From a checkpoint of a small mixture-of-experts model trained on Wikipedia: vocabulary 31770.
Below are experts of layer 4 (counted from 0) of a mixture-of-experts language model. Rows are named router (the router's row for the expert), down (a neuron's output weights, with its number) and show model dimensions 224-335. Each number is 128 + 32 x the weight over its row's rms, rounded and kept within 0 to 255. Numbers have three digits each.
Before each expert's rows: a language model's description of what the expert responds to. This comes from a sample of Wikipedia text that the model never trained on.

# expert 33
Description: Word-initial capital pieces. First pieces of names and rare words, often single capital letters after a space, parenthesis or quote, such as R, Char, Var.
router:136171103139172106081117103168090079129155053130175101082122117154133103098099096122123184137109136085136170087090176110151077084186109127230119118173108136145114158134184149114086080159116116116136171098081100149086160126117144112157149173146127154168116109123135171139108168032132137166150072204143091142136167168158033195116174085150
down0:118090176072138145118104121166089130135096110174160165112157128168127117160125142141147059172127108151145107115061143155070122118164158134057140109169148153092128138098148119117079101175130136169103141111109113155155146139103092109122164133154103137110141047092102172122104193141125169113158054138093141162095208047085113166118149096167
down1:147131134133159149084158162115165103128113129137138123095048150151100115108058129104190107136151179110156086136101056130104179145144187199161122156093133154174084096101120123094054157121073127117083147151133134161082134120132142124163140089161113139172089093088108095089212111096163068160182103092112131121111119123152107075145175066159
down2:114148131129095117146144118107072090105163123049125152153108175112135098186135121089113109082134114115145099131146116128147144142107149147112118154143152163130053122082137152142121114191150119103140120136149095110103105048142152122135094094130169128080126150153111126134134068125160151125176082158123161115144127142109168163117125069124
down3:113129153106168135164077076107129154125109165106106132100121112106105109148148144084108109032117118142123135166118099107064097159146125150066131138102114174119166115157057095145102156169163144131107141153097144117152139135128144072119148118161105047082092092066182081121160156131129142104101141097079129096084099060151089130242110166106
down4:075133168160123108162133148142195119154124120105144119144051163170073131148156125099121138110134166152136140148130099098116124158125144118098154164109146145140063158128134161141158115117165129167122068162113166092078170171096122168109140129151124142170212162137133088123126107137139159101076119153124074107161056164222161135138132147132
down5:093125132141133105119121180165048152122143105090109148150192124131122151116140103121088148134162118148085109161107130166136184165138103112095098142150133095136137100094065130040084096078149148100171178127062155118106145149102111165104148141143183172115062134105154097146149141156125086151139118137103184153150171116131114099194085153108
down6:105128095133071078111122148062098170151137146105091146116127203175161099141169151135132113083186134158114131115154150141146102171127142141130167116129161107102102176163113153165160108104094096134168139170187156156124094113152129132154152116114102144113173080079156052191092067113124144133126121137173116081146146091209139126095092089146
down7:187154105181131142145149140158110111102128108151159172091123117085089133178132112173138065130177103148136120098085103086203091110130077119175149104105150082144178134119086122091082150091199068098092155108104127091120132105098148125148147154154140122126139173190098119165146118140177145079137151126139158100147104130121096124184112135083
down8:149136132082141209163172092119079110149115126143135099097119089067096104082080099124146113074128208151051126156103142153144126165149128131197101162160112143134125142145129177108100125146142101119065141076110139164110172077089093077129173177098074123126175153142128124152128112097134128123097132137122088096088158139082112084132134114138
down9:129066206101177108128154092104125167087179090182120099146154177116129181116176099147115115099092159122104114153096108126128172135119126142103132102123130095119156137096131162139122110116173123100151201136139164175125123171170094136175100180084137141076096190103149125136150114150112095089160089137088139129075129123114152133179132154129
down10:096087115136146152125170109096150155086155129138158148107123138141079099162117148184113150255117129126126168125152086097163140138129127170160178151164153120132136104138123105123108140166139124112127118120108202139154150151144175121104152120153142124130040173128102190079062104176137109108161168127106134202151098083152124146129128135121
down11:125108159122114091180155120199164087144122114136131122144112113158127094147136115121166128122119090112171147132198139120162146119109150179189095158183127110136106096134115130095148121123236128099112118064161173147105170103125138152095150154156120137160173158117176111091151137117122108160104145156135153081124166139142151129185116178152
down12:114090132132133149099098131100117111111127074138107113157142127074115151186082105182107103178181124121134138080153141173130124139087126059148109179156158161130117175138190190076187133057171133125119115117155109096105143153076151159099119140106103073150119130103115191143080089184157139060089087078103155173175136128165157117136115150162
down13:098086148123144081118139083123106134057152119160152108140105158146092166093077112157138127131093099171183121097149083157167145139119125060209120099098176117095193134073095131148148116126123120161112160112130139173127116140117157110144122115155070055103076151120097123137121094163152147072114086174117185147150146113072135110121150113117
down14:149170154198122154094129132137122148112180104148092156124144107119172133185147148157106160056153104107125142129107117113085165090103105166093107154131098167111143150119091164122067116104122105128080138136147178107117143149114106115113131116120199183122103097142102091135159099149164136088118100137129119122059134128097129151130105171099
down15:123144147133132118140100188119084084119074124105142117139111142124134104110085156114137138098223152128176057112095071113166160109169148103111139111107141122151177193170120104077129137068094112133135175133141115140132140130121143092203164108155172139123076135137136142096143104135117149162111057136093138152036094177107130081138160098167
down16:155099173185138101164093104089070107108010134125095150123096145089122105111138139133075156082165085177153125127096146110097098120124148118127146147149154141123122137124072157122115149133142127128187152087108156193148153123172078108177147162062109103082186136130093118175084137158164161120132160114108124141166163169125179121155114122125
down17:118161101188123060194145173124097134106106093149094090109077133137080118112120156117141156231029107100070143173131143142060158139124170113147149161178185144124058087104080111139118159122093125119140109134132138134113115128124102139105096121178099125096046117123144184100115158098142121113120107080113098193157144194122129130109138089115
down18:130154079114122134110117108171111162124116087121121125200153089157156106180112205043100085077098083129085099160182091128113113136085077198070180072149152156117107058187108152116083079088148121131159127216173166111143106087158132091069087105112130113136107094099118104106113143116141161112101120153132134097080129128121172142075133116111
down19:131127112149148150152173127094132172079130119107128134137125174129198118111103136136152109100107127136147067206110077125136081140151103115189096132104112097084150077141093099115130158112092130139153099121090198122168089132052153107178112073150161105121161101136168095112149131163208094157082121114109154065143082121164140087117167116126
down20:078082227103185121149074057115032081131152153121091148160136095110132114087119111136123168085107113159130180157091097107097136075147117135160102086129081153130114150112140161168093109137147085126191190078156142088156147071094076089149122160132109087097165195091134146165143135119152129102165125065087109086099156149076064194147102159081
down21:090167109148116101098151100086176106149120147143125158130114147074102125072128103112112100145105150087172149119197112125125121147119160138110159111110117129140120159116136108125170126097116135175103144136081130159081141160127093112109147144108109183113135139127141135043098166001153148152119120075140061113100151121140118139057105115142
down22:127163103122116155160059082129113110117104102097138185148186128089108092207054142104150109173131105170164038107126106101168096140133203156124114124096162097160048102123176110122140191089098181116125117137178115095136161111116099124100148126121126146140175070186107117135176141142123138122097137134136078111103057126185072096159136084152
down23:083098139113135142113148150071097151123146143155138112183128155103176075086174102130113148122129108118128085127126124101104051110111097177121143087090075221110117119134148224176144132145150106089099177118157122121138103118076114153133135127124125195117191198157135087115151164161165111104099138168169107097150180201181171107080129164155
down24:113110113136122142131146195076148110149131123079157130090115164161132165123154152122100138192164103058141180154180177120130114127073117087178158131119167124130092115093084095113193074192162093149135122098160081052154116095072171151152089112109108129137188091116169154092122140085154181133139099138140177145125108118132101046135104115144
down25:145130086082130162171084114149129104110174128171166094143117140093126113131128165124148164193095128137135108165158127122119152143154127152251112137117145158143107117129130168138116153179139071168126110145133118147119140159159109112099108121083117110114168096136098128096147120130152117147131124133090144168134124114085121168159159090110
down26:166130050144148172097136158176181159117125137179106118136114186126168086129107154116174098122060163138138171094187192128096101165149114152086050142124074142148066166119126124178141171109103124124132038147136120185143121198147070090134139138109170114135167064091145117116122161123091176145146122114069221113098140152180144141115099098201
down27:090124144123120097192185140185099109101062099136128151119129134140168128119169126109115129118119110132150115144122166160185129127069138147129163097131112093164094140155068096125103160162099152096043099150139178146116146122137121127103107126144084139082162103123141114135105164094190155126050120096206137119150165124098105091143067170099
down28:155049030170119163075111150108168134094113165103113118141091169097117159104190123135134084119089114132163055107106092078126066106215110118032138126109122111100181087162085128093160118158138146146161096152087118157155120161092160123131120159149101142078071079135140091086095098095131141124112093146051169094168115164170148136130073135149
down29:137135136140117108131078198107094137108045111103164156136121111097151097068085124151133158124149108099108099067113147118172173129097095121079145072111105099158083111131086204124106219129077116142101179130087135096101105153185093178153098108159140061138032086103151166168055169108093101070131135126123086155127099121153148172082118115175
down30:079142144089122071173119085148118166132136130164124138105125118123126139119164125139159162171121166101122114108162207059155081149116102143111153113193125052137123140089121062091152097107151143117076161127109065126113127116127122111161109151155116145136167172062112131092135089106160145140134111140128129144070153077135166166190162130090
down31:150135111076167181139182132114139179123146173127074112173120147092121122124137138164105137055123148144125150160118215122079143111117081181126110107114146110152125150190134107142140061135160084158190094167088132103106196124145162123134098074126082152163134064128152080119153113149122181095094164118146201054160100177133123095155147120138
down32:119132162129157194180133128079107126089127123146096178071114125105210166116122155098194184164145086146193106106130088054188157107176063164215116119139120165117087163128191126137136158125138097084127113100114202162143126135138077138091171088109075103100118193151131147152092117143119143147096147140125137143136138121141075155130153148124
down33:117143123097115156124099124110149168124128152135149101106109118117107105108095093169151137189096126130146101194140135161121167104128074122193145093154053135100132141149151144135149089162126135064144123149131081143193143083150126162124114096180121179133231114116095148078150185184103135108138088139085130162134072174141141150164172153156
down34:126165145149090161136066157128130155125166122126156099091161074145086190165139067147115092167134133105108200118160135054109147086129130119080128178149133145085112172068131106108139091148145138110097114167111129100186202121053186125139041111126096100078121121141108172132137113078123118110111096098108130158125174113145154164217138155114
down35:069177132138124136082124134113077167180121144141115111150161138090148173132071107125176150091087004164116135135154147132046153142108082186108152144113072123147156138185171188117136088115167121133113151134135156081165159131130099106116084128100121190110159174176142117130121125168095125099109131104170172102131107118144089125115088117139
down36:105157120063117164058126146086161067090111140105122076101148132136083077072126123143122107148070111142122142166131095173159151182167053110099138126113118113105128115142111086165150052162140145125096178100115172142141094127148156157149145142125110097144058116170156099131116137098166082111187146139124100120075124123098151118104160112151
down37:178139150081110139157109064149131153148195130096118107040076176115043051131134122168152106075146134125208124122087177170134136136160126143060095131149125120133101106130135122117086139147113127105182089151105120115112180072017117122121162196142139111133060201173071075091121106112089113133161155168090159098111102095144141138114114126108
down38:085169089034105160103143122122193145148158076125145099109152075186165121134127097175142181196113143139145154156077156125097127125081105099097091107094151110145148134045139129151132109186119103089116123138124081180113118124071149134124093167055130139130141063171128180065136081148150077089153122116093172196088102117130142128096062108075
down39:118191122075181110081115112095196152166135102110146114135103149230164133103142096113115107107149112120149186118092119145103068115139149157141107154061132140161116115134180181141164077086135119113135100153145118092120127133143107163081140148152146092159164099170146123126116110108077157082108213149157125121165116093082104099237145176130
down40:102087108096132107188114078137089157153121108180091140084196077105105138199158121133113153098049126137096107194152121085125178193099150175135137162151102107130091156171096138113155100138115132154124175139131146121089158194145181083078161166176083113120095152083126144181122132145105141086137103099187131124123080075099155128113117167134
down41:087157111111108158125118142170085109163113230152132153131086158116119171142131094143158146097146075117109175105132055159094113118074131137169096159116131124099105114143116129098122128162129111144093113120117180106167146172111111135119106092107175121104193106137136090150139147161132183144139142129175154094184112010191064141100078091139
down42:119171147159102109155118152155147112141064157063125161131088088128102090157147156145087130181112134162154161156128148102133086126088125154198153170104219110153146124109068103154105125106153092132135145122103136098106123153181150097115178164124149153115083132142147174139085160176100121069086140128101126185077170127095080106086120151143
down43:108080127128151159137062098175123087042115094174147079139138170100087123179123118131129133162126103188052176126186138072140138209073131152122139113136082120155157126161150128134162140096130147132120175121140162119116109118148122137126102062098138170149126124129153142100102067149096202124119204102152170141094148051170150105136139148156
down44:184117120120133092158174138184156171124138139132127128120124053115177143183148115102080108118157123246158142132119137084169126137095127087093124087080150157088121135095104100126171166202103115110164170120089159135158161178148083089189098115085192175093092140132096112049126125138176094092150083141173095099110186160178088064089142093161
down45:114138105102088088135169092077113183127081106160190102115045105165175123133131129128173103133110155107125126097170093104090134120189142121100140101092081151129090162137173135197161141163100077156148117152135200155185126138127134124178127111146074082124153078132106105160114161063158157096112122110084125092111160145128121166154086098170
down46:127068114058135114174123148116102121112109131129153127081088110082138133138126149119165142152132143086180138129093153176138076164155130103165119143113096057138126124113098093092097211185120174135209091129077159135131149135129101152171111171124142108106140173120112133131095150144124155098087132117079117153107153071117107107094191103101
down47:110194146060158112104116136099149130172077148155112138156177136113128094139089136154142102139117131133116161137141122135061102089080092142074079095156129147121081108127101095115100117091127114155099099167124122131137131105085090094145135168074133126123164155109113146107177126127149052145100058150167063188142170180087144130109109109150
down48:126067119146129141081104087101140092136101147098091097112115147108145187140105141177132195176163111137095041100095171108147104131134109157165174120144137075098104125114133105121117170087160069153150126157143091134159136136175155132120161110116143081068131126098141110132133100218088127054145198105097146146103076123050098122159078152139
down49:071142095127168123119166111113111186144116113120137104157112103109105130124149121110175079139146129114129128099152119115192072142167069077060158118088106166158136134082149186144151204021144096213156117141139132134148109106116179086069141079186143178130122082152131086155097158120103166165144087134085171072201119147141106163117116140144
down50:107117111123166044155166106117202097134116154112117113131095150154157150123093072103178087135136153181162205122065093141133160107106196103121113112112179143132175112124133138138125110112128125140138165116137086113126179152152179158177149143137120084121094118129152109117155122147093086153141121157135078094199082132101145137127155082142
down51:134190108154107087112140112095154150127121151095076167151123111143117134158115154124109129161170173090144153119176135076170154126126136072137120113100059121109165189139140137108129116150136152134104135167090132110084161148063092100096175111095170145174122098179091117120108071172140099150145098089141141141208130098190103082132109164162
down52:148116096092121081117130198099128184120070116125148110175138150156147137148172148122182093090128104166097108103121125179128081117084088102090147078155169143193150143131166113218150059090082131134065108176174142136090106089174178137117129116128104103148134143162078129096146160231193155173137123147111112135131122121183100092096167153117
down53:178049164131090142117104100158122135184173117165161119072093131108172151139132142152136107136130131107167125107171112119166106154161135113121130113074111137102089120149111064153080168099136134115120083106160101138141110135134086110125166154105090113108134175138114132203134175106144106149129167098119165148125180110168115178079171121099
down54:123207123122138152129149116055151095150090120127108119105101090142156139144082173119202148141077096110150135099152167112151105115142053117056147142102141106110110079132094100128130105034181145185064116115103090122135154089112107112123139111118138153140097122120105115115105103127082147079154133116160089128156136169097144109087151083161
down55:108126165119140144118154148105137164137109134197184159176097138205117089079162113124093138063117104111161078124151084181105133066116085121081131147136098134161113083168125154161149120125142123080165108129105167141164075147141135131080144116127088148104140102107087124150109158139166148082110139163153176096150114140147151168139101096183
down56:177132058130149139104150146169137172111158125101165119111151130151118112127122137080121154089080098161096150115089115118136127081155104155046114084066099146123098085154137159151114156151121132141085070198123132171158130126140078127150142124101093103127102085131168088176141089116121141123154094113164144079110135141149166107113125177131
down57:127103145134183120145115060122028136142148111156102128079177188103106165133129164031116112081099177138063143159147139108158116088096121125148140151135127137118114137095097113124110122188173090150141116140106118172182139166146123158161114141154159106135133080056156070177109158131148178132141138162089125055116129076167203177120137161078
down58:116164159118095101093076064148143125113149101170109159119107184122161090095130156116082088118159178116143094130137044140129101110120140137123107068094166128120128129123165183124101129107093063173047173127150132129103097131115148091101070091133136134134072158156163084101123141072106124105110161150118127094147111199173127124063143097174
down59:158144096107129123121101128113159089104127126120162096138101228106153191138161156095083114092140166175143108089155139124146106107119114157110113114086122161143117150093187134152150113061094113133178143113115074104131090162190127160104166127089186190135157144203121069125174161125106126133099156146160166097134125173175113080085139121118
down60:220090091087185128137095117146106095087202128139127107138057121069148144082119119156087137099084100138183137148151054069130185127169128147142118126135124075147091119142079126107106106140195143121148038143115079191150093140139136108112150192151177109101182152194137136126139158121076202151102136144151101126113120101155154177081126131085
down61:205107089140120104141155152148138120140118154122134105106046117101137082116114133149162099085168137074134142069063097118144143105166131150132091132061065126105128171118097220166102067137126100141144094106128161169119115124123169169139133114101090109144146075132110070159163079059147091057143141102119163071050117192101121084178110170104
down62:176064148162082074174092075162090141164133122111089109111122152108160130176106161149062139111126139175150092131161127130145115115095144094141112118135175089143162088072146085148107115141139138120230097120140102159149078118132095198143196117085105164093126067157120124129128127147097124165137125101128132121128083127119102102133124126164
down63:108105155171109162109172164058170098108142104148141070166148105136108104162140127157113122124123109102129108146149110152120121079083110123094126137090155117178113067127176159160135062200078133146157130079219107076153090097099115089148162126160099165124173123158138162164113126134142182135086073077214121153207176140138095100098108177100
down64:169205087067116219097098160159177095125103192129117136076168117177179130152147164117135150096173101169163124104130137093158153106151121137090108085035112113117058122149154104127140098132190148134126068123119120150157136211152164166123114163129108130138126137129081114113142097123134168072112113101146145129099154097094189126135207164149
down65:171138161113158119167148174100102149108131149163123166133126130113140091174109149101100147134142121138099065125193128137150193130093124098126173063082146098147070166151145092034125175139156136164105102063202129102160116085198168097127164071144142122134174147140134081148140201142064077131116115138138129083109088125130104187161164095128
down66:133106132161135127065104094115061147133147129176112115195084100168159160118117140135101090184166139160165116089111133168147156119110159150148121099087186158146090123127123178139132116060122161106161070131134165110149109160091073129119130080134144163154194133144104146098118091174087147094088142105113109153117133153201186127176046135118
down67:121172076121093107174158137059101173134139111150178144131094083174136091149139144118118098196114118183130123133156120123129125131120183134139091162128074128181174111120146187160098098123116134118124130150149077110096139173083114110146176127124070163119170081121169147118113086106086179160184129142120119141164101120123089134074146176207
down68:135115121154131130084173177110077120144110094116192106147123115157210144058140130120104146120106084140117048134110109107152140165134111128084140113159127081159147071182152161173130130134099176152125101107113175078118118157061145114105198117072146144089177133148139099179101108185100121156174133128147100107121080112149119106096075079090
down69:169129104058164117097072171132090105163115163159134079102124097126102098125075099095098094103141121147108118155137086107144145160140122126144140161130089085132099177120157117111081123101094084131130109135084094128123103145122198105132162118159104145118094208134104107126153099129124051148100113076110113104095098135180119101134145056112
down70:104148190150146146179129168127149126149154157075168138163115154086135126075133127138148129178151132136117101085106142121169166129108173156155172138155150112134164167093147148179150224063143148145114152121199119189115100138118015121141118118148105148126062145167123160132133068192162119148173116142138135162104174120046159107062163086184
down71:156160114140060170107132143090115117109181151104140165142152100141104132132141150073093153172165101104183144104108101066158158154095130159083111144133162140095161091124156162107132108150099112150191108102124134137115151123147104175075136048150172157117124141118054129167094130093150190154123094121094093131086157159179140154119143101085
down72:137103142118088130175086194163132108163169088138142139130105133095125123100172140157086149217145117125086097146118177115170096170155123106191131151125127101167159115095099164148111136162150100139135094094145106097135082122160124171086156091122099137093166168116164159139088142190096109090172149169107116182179140129034090156114144092151
down73:107139136115122155087127116109175119086171124137062135142178141145112140101114095092090097149121161133059152093114111146138183131160107078131181148168145151109122145160171141132134102136142169118196053138154191115091093165111160109156118100112096134123153129145112150103084175123137091151077110139156111120141127148086126049111100144121
down74:114140129132107116068118111086124141160125064128143164147127139157169160055158135175094088105136128114069138090145154109112136120108118179134080132115091174166181149156149169145112104087150130110089122085123158140059134124078138151120185147054150144158146164128132205130102095086111123165144143146152147180138118160118113154126114079183
down75:160118147096111160162137132071178134121122181092134161143079171123136122094137078110111109114117149134167121089124188125144188156133140099179101087171180117101131105102136092142162131180159183178144113155098156140124186144038171179107107105132123112100109167164140166130117079108173140170132142127117141103152112053097176129185158136119
down76:118123180111112116111133143092162157116116112094164130096132163133120152133096097097120137161079132123118124172119108068053117128163120118198150112108143091095175164097111109074167179140159073143093153122157112149133071173184129120169163161111076051099162195170120162157135095122144139135137146132069139168138099127127171109106170129129
down77:134082099066152098144113148159072164094136102179081095123112093109129121182182095119070127169120128100153097172188167120140088099100137156146108096153112128102095109135108166167151147128128121115193114143124165137158131110160153124064106101141159120128141103185153129141164190091144124154123138133123173137086094086178130131046168132167
down78:089138114139117128160152100189098166137087090151104105165158141170156073126131188121084168100096155124146100070137168145131124115092149165105112117120149144128119132118057113162132135127148145144147174114147081164164119122091081136098098137125127139149115091125153118115106125153128157065131155145113138084154135104104165191120126144154
down79:181125096103154084090104129143137163073108135146130141155170083156134090101171146074153140084119074136095099119120180088140107194112125142058112118126100146132120161118173125174109095096142181153149137154107137131117151124072148114136088085119164149165154074126206140235096114134170174142091142101148106085125122167092152144120107135143
down80:174161124146152082119081095110140107106079080194124123133146133169062128096064119121146142105156129152129089000128150143106135144176177123125161099102146148131157125168110151134060145112136149114067143097198108123128105137126164104105158114134136135177119101114088111083191108107132124101146147142106112100141142160102104157080125142104
down81:066125123141122036117106059097107134131129114167085129119114151123164112124127107147129100159140176063125106095118147164126083114212083121151148124100143087198135136196090135171160080092148165123139172124062100120125106071151108150155127144097095164116144151146135165121127111135115165146078084078130112150136112149086133149095160134090
down82:161125159113178138112146098203099170116097110185062124137128142143116182111117102204098111087136113135132122105073147135122130137139106120171101168102125133108156156076088140078141123127124129113131208133085090122092126148103101104141180169139176095137084164120109139124119133137065141121152106142115091129139136082155132163100157073142
down83:103138168101104072115181194166050119086160113143044099159097098127140165188131117129087169199180171123212123116150125084159128168095134143136084091137167165141088208131126091100120122169137097091140102158122108105157126060150096140163124127140140180151153124144185190160072106096158117120095139126176119176109180114156169069105137054124
down84:129086094123137119100177188049117095152083140159138090136108125144158163108145094143181108133153078155133136118118149171167093137158170152148107124119135146122124138105149170194138147096155084167160082085179145144125135141169134135119146150171107194162142133145124153119119126134142154141111070095121158141161110092105103100140132183196
down85:115127152124147100202134109166089108153101089167137143149095177144135109121083116149138172165210162179059100109157110187131117073106145097180130170100157153162107146081122117084151153102144090120112163131203117140145112097119142132162119137101097107118122119111139176122138121124151094140066125096098134166154144079041147173127148102107
down86:060120124179160078144109127099164120136073129171123129120156081070075175131132131106160140158126088090170140172097104107100194116097101098119113088077104160104181133148158073149128104160111181099148187131073144099154145161088111147057164182149092137167123155120166150083124130110138118092125039119152065138111100089179108081124139154106
down87:150188121174147153157088104103125152119121141134144183169141123106119148167131148139165170093159152119139085141163127160120127068158167167127100172118143151118126162161125121140132135139146109107080129101160103148107139095148167149141143112087144143176177166131128058163177113131137120135111130110119187092107110148200143130143115120128
down88:132108168176085177121158114196180133067164138130160209103121149121092093123144154142114126093106097123125156183159105131164156104086181156095139164164127085160174059119117142080116116170078100194092064179099130102127153165169157131125162119135139205099115112140206102114115101094141129016176108110149153089158118116094103117086104149186
down89:142144115102096128087108168133129122156157122091078155123077074161091129115083164165155148159083092130168182213087153098099156064096086157129162147134130132165166088128112092208136075201158164175148146116134162097043105134177146123158167127073153128134121138134152124161104121114121077142141204123176124143109141103131138168140087153147
down90:131125070162128163148126045167104130130124129171118074105197147097127125089190137098110158088117124099125142171113102085130155125096121094179164091186090133098100132111141137174078202048190098130162132174079124133108135096127102145093123149113071064126113097096108125130162155154203077199101121174094094097126116150074135163135186158100
down91:149185154113094095107172167112144149140106100158135117088138104143161167155168145149115115132111070103119143131130105100170103138084130169114144108116111091121110160091160106135081097083148163081080088161103136177127173178103076108179065127113095185055079125135124120070112131122131136124119163124224142127162142185190085122104134166158
down92:155081055101160133138112090212112175134089103106106122123110108156108149094153167098125185072117148143134110151113093153154108132133172112145105210129125083147074128087129077090116102164074130083151122136028149138116128132121066153138113156155171136141086216143114102137119101177133090112134155166137078087193133130137153147124143124121
down93:122103191121058207158102187144068116094149102157116100074147093132142151078122136176156142138109100161088144174201067158101108147146123171153135149140094096132196123154116095133113109166174097112104086151234090192135099139049197141130126120129133149147162145168168097136086092145068129080149151127168102093146157122195121059075123129130
down94:105139149132079113130066117028136096126117131164125122108167162129101173175114095120126137178085125119125133073145131079113113125120131118099110173122061120105138078152134138080179127124124121110115139132144080138127099074069137120113127114157091150171136141100103183082118069098128093131104140054131151184107169121126093091143187148147
down95:121143137115096112170075104145146094104185123159112134179104149126115141150121088158117145181185120084081152085128121085136134134145159059166162152169148151143123118091106054090124132149136118094133171112084137144090125056087098154145137152096090156145131144110107179113097085125136202064106123149091106167091104073074150161107153125100
down96:137132153077111083072133125107129131068103144161142121129122107135183131154146110138137122179059174158123115148163089180103126142067080132109105119161104155125161106144130184179196066211140199107138112126137132091150101114142111092115113162160147143161093160152157186149101156112102156108132101139197110184162169113182128157173108105101
down97:163111158099121143057124147125101099173053134106131176067108157166081060151089132075193137141153144139150087104129140163096147135128103112106130140118195120153123103114101163150105153159124112123152132124090162189119120146109121116124042100136147145139117092072104114135135165108131136141150125106141161123153142157119148167111099139092
down98:105171120069124118154177150121104141119117129131066093113103098090062140126074128162163147167187153114174096108153150087105140146161128143156110102163166124121133082113124104078124123171145142124141151149134115106128117083106082104109079148145128196177100210092115153152146106161137127143103149121147112161129124137152111095147140067099
down99:148099118165150098114126129184141157115113075106093098154056114103139118137089117145126194131166092118079117138082128103120163082121111087094117117124152144169113127141123129074120100150142125158146119141136142096114112091136135130057084112096145082162114111130139116128066143149112198133148123111132119134171143171106146181116097105115
down100:131159067133121128143125105129079211119148173128122095104178183111127151178111127132080134182139108140106142129073111129119162170089170142151134172156088160119091134105090126122120105124095169131134094146222142153135103108092153108121184141082185136129152058063142160157141140135082139166101121103162144158095153169125154090111128118111
down101:083120147134151147117131114144111170101107126168129125120227139119111069158152121117138125171119210119107129182095165154130169168119113153135162145183141095147099112141118100118072128139137157120106122153110159148151154143142084133114141096133110123137086173073144180185118137206129118133064119159143093181106123168135105219131103145123
down102:143096079099092162096125148111141127103172138137198119164103135153128121178150089141103114126128113085176168115125080123116098113092148161090172146160159176146146087147144136130174139174138130168161046164120101168184148145116182105162108182120116179143126074134127117089121094071103132083133113169092182106119107169141164134113058132185
down103:133139108142173091057185186135147184126147164148118112110097152143145145129143174121093171073121129183140119100105108130118170119110144103126165093119131133172145161116131146184106115074098125159109093142125124102176200168128102122115180166146149147118127162163106076149151133151090111129135102133084176089183103139136175136120156157132
down104:078106153128118085081174098079096123183136182118134183149116116174144114114095183163182122120085077082143075087145143138184138181107123175135113134106134149129129127063131110153162138130073129140119084125124150137095156156099114119181152070110144126103076123077072104149100143170152153156072134102098126124125098146109126122088110120135
down105:139140127123115174124187102092127168112160175080058061151156105145098167091086106056092075143160089159145164102091070096195155133093141122141166124128098157131128174130117132090167128122120127120139103098092173135119119132149123112078134098177071155131131094139082102126120163138140082085110101092075152125132116162130116102156134086088
down106:110130098156104144074184195116158146126119120101157083146182136114161137098170109160158142211139198132183116080152139106122128129181139140149098147141150128092086160138127046104151163088063134141153108140129128118156111094164147105115140126172109143108121141111110177138142067156140142118130124119132087170105137024065158129196098195141
down107:127082138044138117116093103138107163111124165122136094169141158148065126015120109123127137186087156144106119113099104132128119111149116172141146103156109159137085174117156140062152129175120144105142141166098156127110090076130075131096122143134138121148120173140115181111130147137149178129082169149049125157086118096129107178140142137104
down108:130099112087119185128151129085106137121156109075090187047080127135113164103121116144108129142116218144134122154136136151145138096102131119139144145085184091181172110124143129103131119123105145123143149079106070169115125145177067165149097107142115203085070068105093152122084157136090106126095147145115175158096108068042115157170091107098
down109:118117179153168121126183092202174121113137126109095100115102161104098160131155150131151067164093143136142139098146116068150096171165173102133159144125117128094161117121109090099221133125140209125098078099113068168153131177129172188112074106169138051138123086115127151135102089085144175161162150104089071138110109111088107087109119143158
down110:130146150064108167092123134089062122100115107112152156071103177117084080120154088105073136049178159131120085156100107134095085168172116137121160117095126135138103154087102123127040132196096098143078116192087170148133122137121107131141169147150141170126121117159120085116135143119148111107092132115148124049087140058168141146161110125164
down111:118099148134163167121169090121183148135104138191160118140088143190147126110070112096136140184116116158146137102135184108189136135133078167208119092082154134182111107111063057112169143125128128129123143166081131114123148121112135097143161108158156092166068182109173129145163159125090119121103129141109090147148115142060103113092096082185